python train.py --num_hidden_layers=12 --hidden_size=224 --n_experts=96 --experts_per_token=2 --d_expert=128 --d_shared_expert=128 --hidden_act="squared_relu" --moe_layers=[1, 2, 3, 4, 5, 6, 7, 8, 9, 10, 11] --router_score="sigmoid" --normalize_top_k=true --routed_scale=1.41 --balance_loss=0.0109 --balance_bias=false --router_bias=true --init_std_router=0.0138 --lr_router=0.000532 --vocab_size=8192 --norm="rmsnorm" --norm_eps=1e-05 --tie_word_embeddings=true --optimizer="adamw" --learning_rate=0.00123 --beta1=0.9 --beta2=0.95 --batch_tokens=[32768, 65536, 131072] --max_seq_len=512 --train_tokens=670900000 --max_steps=8867 --dataset="wikipedia_en"
Below are experts of layer 4 (counted from 0) of a mixture-of-experts language model. Rows are named router (the router's row for the expert), down (a neuron's output weights, with its number) and show model dimensions 0-223. Each number is 128 + 32 x the weight over its row's rms, rounded and kept within 0 to 255.
Before each expert's rows: a language model's description of what the expert responds to. This comes from a sample of Wikipedia text that the model never trained on.

# expert 1
Nouns naming fields, arts and sports, often capitalized in headings, awards or titles, such as Music, Film, football, education.
router [107 156 139 113 130 164 149 191  76 121 175 127  66  45 135 127 112  95 143  93 157 151 111 111 127 191 112 101 135  91 128 109 102 139 117 130 140  46 118  80 133 142 137 156 166 136  87 164  70 111  91 145 144 108 142 100 133  76 169  43 164 163 128 149 100 102 131 179  54  64 133 142 104 117 131 174  62 117 162 139 126 113 132 114 118 107 117 175 106 166 148 106 134 141 120 153  92  54 119 149  94 117 174 104 124 123 168 136 148  99 116  94 192  68 113  86 146 145 170 154 137 108 158 101 166 182 116 134 132 109 179 178 135 121 105 165 126 161 130 147 130 106  91 118 147 140  95  80 132  76  97 124 144  99 124 108 194 115 139 147  87 154 131  82 147  79 114 190 140  68 129 109 167 124 123 113 124 120 138 125 119 120 116  75 145 136 171 100 121 139 132 143 114 144 132 128 232 111 132  95 191  97 118 148 129 118 130 124 136 138 160 134  58 121 114 182 117 198 133 211 186  87 124 113]
down0 [136 131 118 128  55 166 114 102  87 103 122  24 173 120 125 127 137 150 165  97 120 142  95 139 102 137  97 144 107 190 104 133 115  57 142 135 143 115 109 169  90  64 106 118 113 134  43 147 165 122 146 115  92  82 187 178  91 143 157  80  91 165 131 129 182 126 118 142 130  99  85 125 128 141 105 133 120 136 154 115 113  99 146 142 113 113 134 132 110 160 116 180 107 123 169 156 247 160 203 117 132 140 120 212 115 124 112 144 125 112 139 104 140 133 108 124 125  92 137 130  84 121 129 169 136 142 117 146 114 120 122 143 139 115 129 121 132  91 129 156 138 189 103 130 132 235 150 173 156 104 156 165 141 127 152  96 112 149 107 157  65 193  92 157 123 140 116  96 127  58 135 171 154  99  89  77 147  59  64 102 173 120 136 124 154 108 138  79 133 110 121 139 136 124 145 114 156 115 114 205 109  98  82 135 120 149 168  98  85 133 166 188 164 122 174 100 116 127 161 120 193  96 128 114]

# expert 45
Head nouns of named institutions after a proper modifier, as in Parish Church, Supreme Court, National Party, District, League.
router [156  88 130 125 154 133  74 163  68 111 137 116  48 134 154 123 157 152 135 120 164 163 151 125 117 171 118  97 148  73 139 106 107 161 119  83 113 107 109 118 128 178 106 201 130 130 173 114 130  96  89  78 165 105  94  68 157  93 122 137 116 145 126 140 113 116 163 173 110  70 138 106 178 151 126 151  89  84 121 166 154  82 120 174 202 168 141 186 126 124 180 160 134  94 165 131 106 141 151 106 126 142 115 110 148 120  97  91 147 161 107 100 185 153 123 158  70 128 175 178 172  70 145 161 156 158 149 128 119 131 129 177 104 116 122 108 130 196 164  66 152  80 107 137 164 114 131 102 137 115  91 117 160 150 141  78 163  78 167 132  98 125 145  79 106 147 136 201 142 132 147  86 133 137 125 151 109 117 118 111 146 108 130  33 149 142 170 143 117  65 127 138 133 158 124 132 186 154 181 106 164 123 138 117 140 142 114 116 135 147 173 199 100  71  81 174 114 167 144 232 140 165 126 100]
down0 [118 141 128  88 141 125 145  82  65  97 102  56 165 131 133  91 118 127  70 160 182 111 185 128 178 148  83 113 126 155 115 102 156 107  96  96 139 135  81 139 108 130 129 134 116 145 133  61 164  96 166 126 175 121 145 129 140 129 141 148 159 131 130  96 106  88 167  74 102 137  97 164 168 121 141 107 134 104 120  57 188 151 141 163 161  59 100  55  92 116 118  92 154  92 150  58  73 136 147  31 106 122 131 165 108 129 134 138 163 120 140 135 120 106 126 135 148 136  84 131 173 133  50 146 147 127 201 136 147  87 127 106 128 134 148 131  81 120 204  74 110  42  88  30 149 134 111  92 120 150 109 143 142  99 119  84 117 122  89 165 147 120 110 154 117 183 146 104  93 128  51 140 103  89 183 144 150 108 173 152 146 145 153 182  76 132  79 171 146 131 143 187 103 155  99 113 149 110 107 164 121 131 117 140 158 130 128 139 134 128 112 113  52 102 146 109 131 144 164 124 123 132 127 140]

# expert 25
Common nouns for people, groups and works after an article or his, such as team, film, club, player, album, reporter.
router [167  99  95 151 132 152  82 125 150 110 109 185  91 130 152 127 167 121 167 126 127 184 155 112  88 142 118 141 114  99 134 115 145 157  97 104 178 131 109 114 135 161 141 140 206 174 102 125 115  75 105  98 158 106  78 136 116 112  75 153 137  76 108 134 120  89 184 245  91  51 109 145 162 110 155 161  31 129 136 149 124 141 111 174 178 115 120 152 122 177 121 181 172 121 116 171  82 149 173 164 162 137 161 109 141 146 148 129 157 126 108 130 162 106  97 139 130 153 173 151 168 167 106 127 145 147 135  44 172 109 102 196 114 130  93 245 112 158 146 129 119  85 153 120 147 157 124  82 138 131  78 133 170 159 117 158 139  98 132  98  91 135 107  96 122 146 121 160 102 123 127  97 130 142 100  94  66 133 126 122  89 104 140  73 177 119 142 103  97 113  95 141 119 154 195  60 185 191 141  97 151  97 137 123  93 102 128 100  67 139 140 134 104 118 113 131  99 120 158 148 139 119 118 103]
down0 [166 128 129 115  97 114 156 141  92 155 128 134 195 140 151 154 129 145 155 137  98 170 118 130  77  88 123 111 114 134 107 110  95  68  84  88 127 109 158 116 115 174 194 164 175 104 123 120 124 125 137 145 128 175 128 106 186 162 130  88 165 165 154 123  97 107 132 143 198 127  94 160  96 129 117  71  87 176 118 165  46 154 148  95 109 137 172 189 157 184  88 113 142 175 164 136 117 152  75 129 106  75  72  98 114  86  45 148 100 134 218 149 144 109 151 123 150 126 133 159 131 120 175 174 122 115 236 113 183 171 115 162 123 112 110  98 139 135 162 199 122 107  96 151  84  95 130 137 153 118 172 113 130 110 141 122 107 128 155 138 139 167 145 128 153 103  93  95 127 138 112 137 138  69 114 145  95 136 136 143 101 113 109 103 134 108 108 135 136 127  99 123 167 160 158 121 170 104 208 165 127 124 154 138  96 107  82 200 126 124  92 213 131  59 150 154 170  88 123 112 151  93 138  92]